config.toml
num_hidden_layers = 14
hidden_size = 256
n_experts = 80
experts_per_token = 4
d_expert = 64
d_shared_expert = 0
hidden_act = "reglu"
moe_layers = [0, 1, 2, 3, 4, 5, 6, 7, 8, 9, 10, 11, 12, 13]
router_score = "softmax"
normalize_top_k = false
routed_scale = 1.0
balance_loss = 0.00894
balance_bias = false
router_z_loss = 0.0001
n_groups = 4
groups_per_token = 1
init_std_router = 0.0138
lr_router = 0.000684
num_attention_heads = 8
num_key_value_heads = 1
head_dim = 64
vocab_size = 32768
norm = "rmsnorm"
norm_place = "pre"
norm_eps = 1e-05
positions = "rope"
rope_theta = 10000.0
rope_fraction = 1.0
qk_norm = true
attn_scale = 0.125
tie_word_embeddings = false
parallel_block = false
init = "normal"
init_std_qkv = 0.0238
init_std_o = 0.00318
init_std_up = 0.0238
init_std_down = 0.00318
init_out_by_depth = true
init_mimetic = 0.7
optimizer = "adamw"
learning_rate = 0.0016
lr_mult_qkv = 0.5
beta1 = 0.9
beta2 = 0.95
lr_head = 0.00852
warmup_steps = 267
schedule = "wsd"
decay_fraction = 0.424
decay_shape = "sqrt"
final_lr_fraction = 0.0
batch_tokens = 65536
max_seq_len = 512
doc_mask = true
train_tokens = 502000000
max_steps = 7660
dataset = "wikipedia_en"
Below are experts of layer 9 (counted from 0) of a mixture-of-experts language model. Rows are named router (the router's row for the expert), gate (a neuron's input weights, with its number), up (a neuron's input weights, with its number) and show model dimensions 0-255. Each number is 128 + 24 x the weight over its row's rms, rounded and kept within 0 to 255. Numbers have three digits each.
After each expert's rows: a language model's description of what the expert responds to. This comes from a sample of Wikipedia text that the model never trained on.

# expert 61
router:145121132127138200126089168117146061120100127127118092120131131099127122134149105118120147124112107172144158136131155142145112113092153133144142142155128108143146158100148124122093127132167140100131134164147112156165095161138136164104151114164146141094157145088087133134149110119092171088137122108142141157173143147100133155139131134084159132126133090117148101150128135130130147066119122085125132126158134119129103119089127136146168107111123145126143114154142144111100148099143154144097114097158134159140136128119141082152123147120129116106175097098172116154161114109152144125140127103096120082173114103137142151084137151098152113120181113139144159115111165110106112131102115152115135109160190115120120139173110112118182170136105096106121182173139163123121111103138151
gate1:102117136151135148123171133129150116154114124133094084152116153098167121131162122115123132130131140178169132157096136158130096148127109084092156099157109105085092110125148117097097135120093141112133119172152131124148093155082124136137125134156115128100118093101123146160097116083135164090143104133141121151162108126143100144126172121113122144152153119136158098146121108157123111144149114111095112125104111153150110097156141119167134137147166154140157118106157149099096091143135109137170143140043129113108148132120132135109168118099121138114138117105133149114132115135128165129113100104098127098145084096133117119124182165088152093062119145094105123131153181112139138134160108151109093137088142157132112128146130114132185115145090148089131178132120166121120157132103162
up1:131133147135124137096148154095105131113133135102121099122109156145163104111148122158130079161128181153151152171121140120132100115080118117109135162124166153120137154133149161102136107129120114145152170158135138103105104138107131145114075140157081118089129102121124153155147142097119145068125107145114068164121139115167085164115114159147108127162132116112131134164142104113124109152133144114114142192147149156113118095122117111151175143125150107142143145132112087144101086092068092150118123142103182083132132116103096113103138110098127094118122116074123119142127139142092159120147113106129113130149172080141151113137137192116127133108158157131125154131166134152133107159163108148087104117129116185132103108148137102150146123145124112105143169149105123141147152137109112
Description: Pieces inside non-English proper names, especially sports clubs and players, such as ç in Fenerbahçe, ič in Čukarički; also table pipes.

# expert 4
router:114147114135117159116118116135117053099128150111146104114138177085123127147146094112127116134099115123169144128142177147132107147145132132110110151122117118128138109120131126127107128099135121111138174167140097163133091168131135140116133139152156174125122163128145185073111116142126146102165156087093135144147128131115152184163143110126162128140141097098137131121135125088117143106137132096154104134118126100173104078115114144133133098097117117123106157135150162132128139113162157149110121087124152157172149113139138119149149139126156131145154109126136122161110179070129125099127122123109092117115129142149098159112144139095169103090142143141142127094133177149078099165161129146130109155110178104087148119135134147124170161139109109112116157147141192149148129103170188
gate4:136107114119104139116155164144105123124113136130086122139135104116142149102146134114096157145123128160133139106163135162117126111095116138157117115112165101118094113139115135120108140133147171138143108096080141103130165117103152153164172129090099109116120168136087103106157150103134136143151094092119158134164152136110161140125154148154115122133120107099082120147121164087119133135173130129143117159178117109134089098148147200090142085169126130131146154113111176100139134121125098189086118137166157060120160101119125075164144134108085138121136176066174157154087111109134118110146154126133130077147125115141162175102147144126103137102145121138132142148141123121133117141124109108155114104113145169117119102122123065128145136134122130148125138140125143129153090114137138
up4:115162142120120109140105105106167148130124132124168109124147147142124107130125141137111119123115103111116150153158146116154145156175167087094167120140091138103153132102134127105145092142127060134129128150162110140119125160167100128093092170193148143100156100116163141154117081129120109136092151153124091165081126129147097098140131124113141161117154112123153085105112122146103159126114139104082155109089131136099170167108092065148098156100131120155127111135123077139103124092154153103156134117116133179114099165107112157078126117108138128090153077157113115067163127123159132145116134113103113161140131110152110101144149146103151154126115122123103121111142136123133134128126139171121132128110141090144147161139119159121118119134105143119133139132186092138109178152143125
Description: Early pieces of longer Latinate words, often prefix plus root, such as re-leg-ated, unpre-ced-ented, Do-ct-rine, infl-at-able.

# expert 60
router:140106125107124215113081187133120054157141152148135103092142128123138084161143094108134153148138107157129129145117151156130096111085131082123153144157141110143160135116148132153074159122169173106131135147135116129173116144141158164129191112152142167105166151102100123130151118105094167066122137118112145129182140125097134157126119134094154112123162113111120123147114154096116151075143113123132108131142120123149102103126143137136159101124114146129141116159135166126125116136144138153106132103105121162151143121100147102138146159139129125116176143104143117148128136115133147091140176141112121093154115126147133148102139117105145119105167131149138129123128162128120105158094130169104159106136177115096106125162083101137145158115104117109140142166140135126123114154106181
gate1:122126132060118143152146159110140123139107186118147125127156131134140184137140118152118159122104115090156145131123130145175116110144103096105143129133090167149131131147140128161124129137152153098161165153161097106115125143144125160139121080160119133113102106131097147154175138163100115158118074119109125126108141122134113144108137130125140126121142135133092129129128168082152126143154094170071116144134110121140169105107143129149164121142129121121116151112097109134130158122128092157107153082103181096103134157098137152127140100111159134063115134106121174157090140114113118123124194143068157168142119122133131091114105122142161116143115154130109068131157171100104128088132166145094155134120116148143093120136146151101114156131118102148174100172122108128144139103113131
up1:128084107159098141131125105102120126170113139131133097139122166126144104115109164099128110150152135155095116144116136093161143137158117173143145089115194119124097115128161124055131114170172151089117125078118113098084163149085155112172141119126114111118103113128120157131150108114147109147171115141105116136111149144101142135132090155155113155144153121126151106112110146112135109146108166144143083092090120121093150082124126159122165127154144082147157143154146127108165154146177149127125177138090112127125101130156100110143134114138154139142122163113144164123124102152138127093158131131142141166161121119150158117122128135135127121102127140180155124139110124112100115147088102147106152090113139116073089120140106096109090147117135110138133125149138173087133065102141119
Description: Syllable pieces inside Turkish, Arabic or South Asian names, such as Yı-ld-ırım, Umayy-ad, Karay-oll-arı, Bh, Gall.

# expert 20
router:129156109139100158130112144144147070151120120126133089122125148107117110170167092121082140143126126145167152137118183147151092141122143106109137136141124093131148135106152119139110129118165130101145140178127101181140088132109112170106150112145153158107139107141119132095136116098115185098121142118140120134153113130112127137138120136125175099131157095120140105164132120110142111086121134130161095160136162110162116102094139120131136087111122136159122150136130112117091118092141112140105125072152138159189122098134169109153103107106116138107145123118134106136131171064117118133114140132128079095159110106133165151109114141113148092117148149170143174087128195136116139117140126139103162098123168085091123149153140146136135148144062101135114175168128132165148132107135153
gate1:117186162127152125120108117126158134127094141177120137127146099107124088134143171101117123105116077119158098150108138153058154108152149051109129149117138115134155158103149096142125128090143114093114154134134128152140118112142135169100120128118086138178110137121137128082134089162099079114126141107132135135122084097140120137129139150165150109144089121110156128126081138131092120115114124122078159164141168113139120132132109154089098109096153134129090176127128124107129200114118090137135114129104144146065150119116146148111155118110130122135148125154108105159107130147159127087099128149134122170104108151122116135090136107150112110108124150124143119142136153152159112133146132172129116081113130102115105152138139123126142162130182125126131121082156134096165138191130122
up1:091165120121110118130081144149125136135113128139106139097129092126135129172140151084087106099121071103151101151117141163111149118145151113119153159128112098124118125093166136134121122118148142149123131122090118154096100107161141185134143111149152116161096145113121153117131123119126112122135147121155198166110109118135181121133138107161165105168147102122124160131096123105101139120103113109135143148146114096108111165164103131129111133166118178118134141145117092100113186131126086215125102150108149117120116174105127175131169114089139096123160116159128118154138108129126138090127111120108124164130120178124123130098137111100141086098132140154111146066134156142122092118155158153115094117134139111127106146135175163125137160141149175170121144122156132126148129153104137
Description: Generic nouns right after the, a or an that name an entity or role, such as company, species, song, program, position.

# expert 10
router:136162095146123177138108116120099076117103154116140091129150133129096135140133103123096138114109110125169144163122191151133117136089152118145123140130135106104120149138136119148090137113132112114183119146121094185135090142138084159116167128159162152124144142116130154122116072155116203104134148130107113152173123144088110165136136102122149136149136070092119124143141119094100124107151138100116111129148127122155092097129127139133143119114132145149119110145143117133123128085167150152111110113141150139141137119114134118164127129149149130126145167137136109127138170083139108092111109127140106125136139145133136158149137116083182072104178151157172122112109187119098139124135129154109126094112160093103110142134146150159163163133079080140094145132111146130127097099139188
gate1:126139136142134127086142121151092135100152134079130139136132108140090172116115171063139116105157181106191112132146129146113174132093109145098122149096111127123102147122102162170086170121112128134147108147131138130114147164156123119132114166077160148138134106115109089152119151175136141122122073098125113122103164068143122141156163147118141147108132109111106139151105132165173140159138135098110122151116123131089094159135134140126116087126092082137123110140149166148134119125168144127130143157119066096135146126100151099092111129135145126133101151123110119120104173173162135101109130133073123125088134127123166113116147153154160132136106099175131135133130100142167140120086139174090127112136130108151132100117147157168150124100094157122108121140124130131137146109103143
up1:108126118104140112148120122120159164163132165145089135141124126140157129136133144166102165151090105122103161114123122107144104118145125126172073127157105099115159132166151096136146076167129126158068131117131111115137094128124154148128145113148109086127130112135093150138140104087116112168157085102142133132072146164114132119098154124118112107112139127136139131101155094091114119146105090110107166136123137108128151126135125158136103122164145157085166150103101159095131130118105090139139114088138129149128128122127167176149114115151121128125130111129134117115090114125118153160140085171137134130120123111163104150097148143119115078081137170106115111118133114060129117106155132069151142152109120160158149116121075149085125100110153087164153135127128158123137091150142063
Description: Content words right after is, was, as or on that start set phrases, such as as part of, is home to, on loan.

# expert 28
router:131173116117093157131124135156142072140126111125129090112130138104129100154146087104093143157131135153155164154110184133163102157100162138126127131151138098132152140126145111157097127137163120104151128163128096181130094147121122164104131119142163158107160122144124155099136124103124179101131159120138137150128123126118111132124160133130149091136158085096125108157130106122154116103134118131163099134150156102159107099087153135129141106119106146165106151143164113117095135116137097097089135072152137144169098091106168131160108136114115132106151118123171101133124176063115120135116150130127109078154117120162159177145123128100145104128152143158149156075105180130100144108112123147117144137102161096110127147158124128127123143145052094130135149170131135167129138106136148
gate2:114093126113147133126121127158139119050132161153145096143126139141149141147123116095131147151152160153155163109140135093157103092121104152095143140120153153117106137128121138151118109114116122146100148075144156127080076156159147121135102112161138121103128137134152147174133127090162145112121145131128101159145134108129103145136116157154109083107127121123096120131124092088090132105113128150077139121117157150161104134153121087156107119147148131128114171149123146130149122153113174159123132102102165113148138076126120111132163079117130085140109145056146120153103166126134134160096143133137135182123097150121147167110119133105131159129160118126168165118116127103106121203156158125191149137143149158114147156148129132139157115182145133108115150129112116141119148093091104
up2:149155167117125126104142114102146122075157147165137100134112108146139128132102110124141116129138141137095107130124125121116119083152141138113107126127127136117107175104137130131098138128119119143085131100144172104069109125165126114143139112126135089162147167136145140108175134112126187106148129134156134154102128136079120113111165148170101115105127116123093146131136127117111139132117185119123137152130113120144081122142141094140154145160104144158121165202130130120131165134126166162123116140140129137152120139094092112192135130070181080146114115105143101151133164094097145151145103110117119193118106153108143156127116107140107154113126109123149158105123087116130109166115138134146203094146129142106164132189121124154142130171107138103163172146153132102131157106120115
Description: Category nouns right after the, a or his, such as name, film, album, species, city, song, rank.

# expert 29
router:126140127130112180129100156146151073117111122116152112110106137102118113140166090132081161107154116148188161107146167135139119119086189114135148171130133113122149140125102145119107138135172118107151129161155125159115107130140121151108152101142156127106154125109122134110133116106088183116115148128125124147137118130079129135127155138109193123144154089130167111134119139116132134100123112108174098127163169104138110106085108166145152101114111191135137139148141117143105143100152125137111127097148139170171136133115163103129092126120123121130150117109171093159121126066130135112128147071149103068154123101133152155112150119122157094096144136180165155114106168139098115102119142154104128129125170112123121109163126151135144134141095081131108147157116167139146117110157146
gate0:094110112129122140126180138126135129111101116115160098094124088096102179142142150131117098147130107152141129123143151170137092128129072181118157135147110139098143088093146164101175144100125104162111128142144117112101145124126142138114152123115103112137147166151139159140157110145141158125132133157116136177124135127135126151141108128085146146140140170080135089097112089140127142136165113129126144142155175118105165155102120188123147163129121115080149137115126157163094110085156145144064132114133116121140115109115107146135101145175162152102151116172155145136124136119138169106149112119100121116138125111151095159090171097088157107167148128110114123163147144093087087112102130154164127123109115141143134132160130087119133146072099126155115115088104113123138119117120170
up0:147118156141150133131106105135099131146156154122105146106116159128152108101100103145164156117116118154149144133103127106041115108137126113134167142141146087109096130133128094155118109107131158131127149097139122143131110119122124134136173151137154131153133077154131113081092147120104106140154143090109176106106155081129134116105128118136130107178116114168131139121147116128156094137095139154125138105118126147136116079113145088095070134138131132128093137087150133126163122154092093158185105108076127131102109121090145087141116100101098103171090135113087135165086167135122080138126129145149146093154109118133155094111148171111123193131149094093134090121106128147145106147148088134118129117152099130130140112164149151103119105135119156095119108121152099150119164143119107
Description: Common nouns after determiners and verbs of saying after pronouns in relative clauses, such as which he said, idea, song, people.

# expert 2
router:132144124104140174115097172121105088145104136136136100155122165096111112154149102111101160095108095124171132116123192135138113141080160107160118158111091125138152130114104137152101132117140108123158137177145106194139117166134115157125136128146167167121161130095091154125126120121138194097136124118090147161157138134103157179138133106118140124141136100121131146107129113127120158075144114084148125118143127102156125097113138114113132101125118131153113132146144126155146129118151148160093121105098131161178137136105124148119136133144158103142136131127157107138096195073161114109120116129119111128118145103168137166125134131125152106115172149150147128078104183161121120175145155131118126140114131092112110148113100145152154133112085096161117161150148157142149105131134193
gate4:137144134109143136090079149140152129131111128099121153117099172170136166136136104083138118072158136142176134133109155123126121169099110080100101128095132132093083185140169101167131147152136161106139135102092116120168079158121136125191155100119099108136110071150131169117134099149166160119138107113121150160127136129107093101096147078094127078153104116132123128150118130122137120115116089113137153086124120148129103149179087131151098139140082101099134130086124074074138164144108119150104140121136124134144094084136122131171121121118086133154131143110119129157123118145160119100127168124095107084138109135109139125153088119143162111117126136115153133147152159130156132150096153113115105154112127135130148114162112149154122130130095144136138139126135099127158132134121112
up4:163121156112137147174109094160169120127125133106082141132140116149124134070140163123163100126107143143161147096113134202138144110112148097146125185118165122140089106146153140117145097091143167122122138105123088142116158119123143129149126129131119088099109126181148141091129107148142123146130114110122114111118130149145100119162100107165149021152133098114149114114136117091165144140106111125137120108140130142171139147123104110195106121120141142119181126095126141121140112136144108127152137137151106142154097111143151092143087142132113118120142135114106126133108158125142146133102100095122091049124118140163122135138116172130147150137134076166142147135145094120102095133123092097111134155116106099141100161132122147113110148143160142139120066145116145158128105141141134
Description: Prepositions opening time or setting phrases, often sentence-initial, such as in, on, during, after, until, plus the upon of whereupon.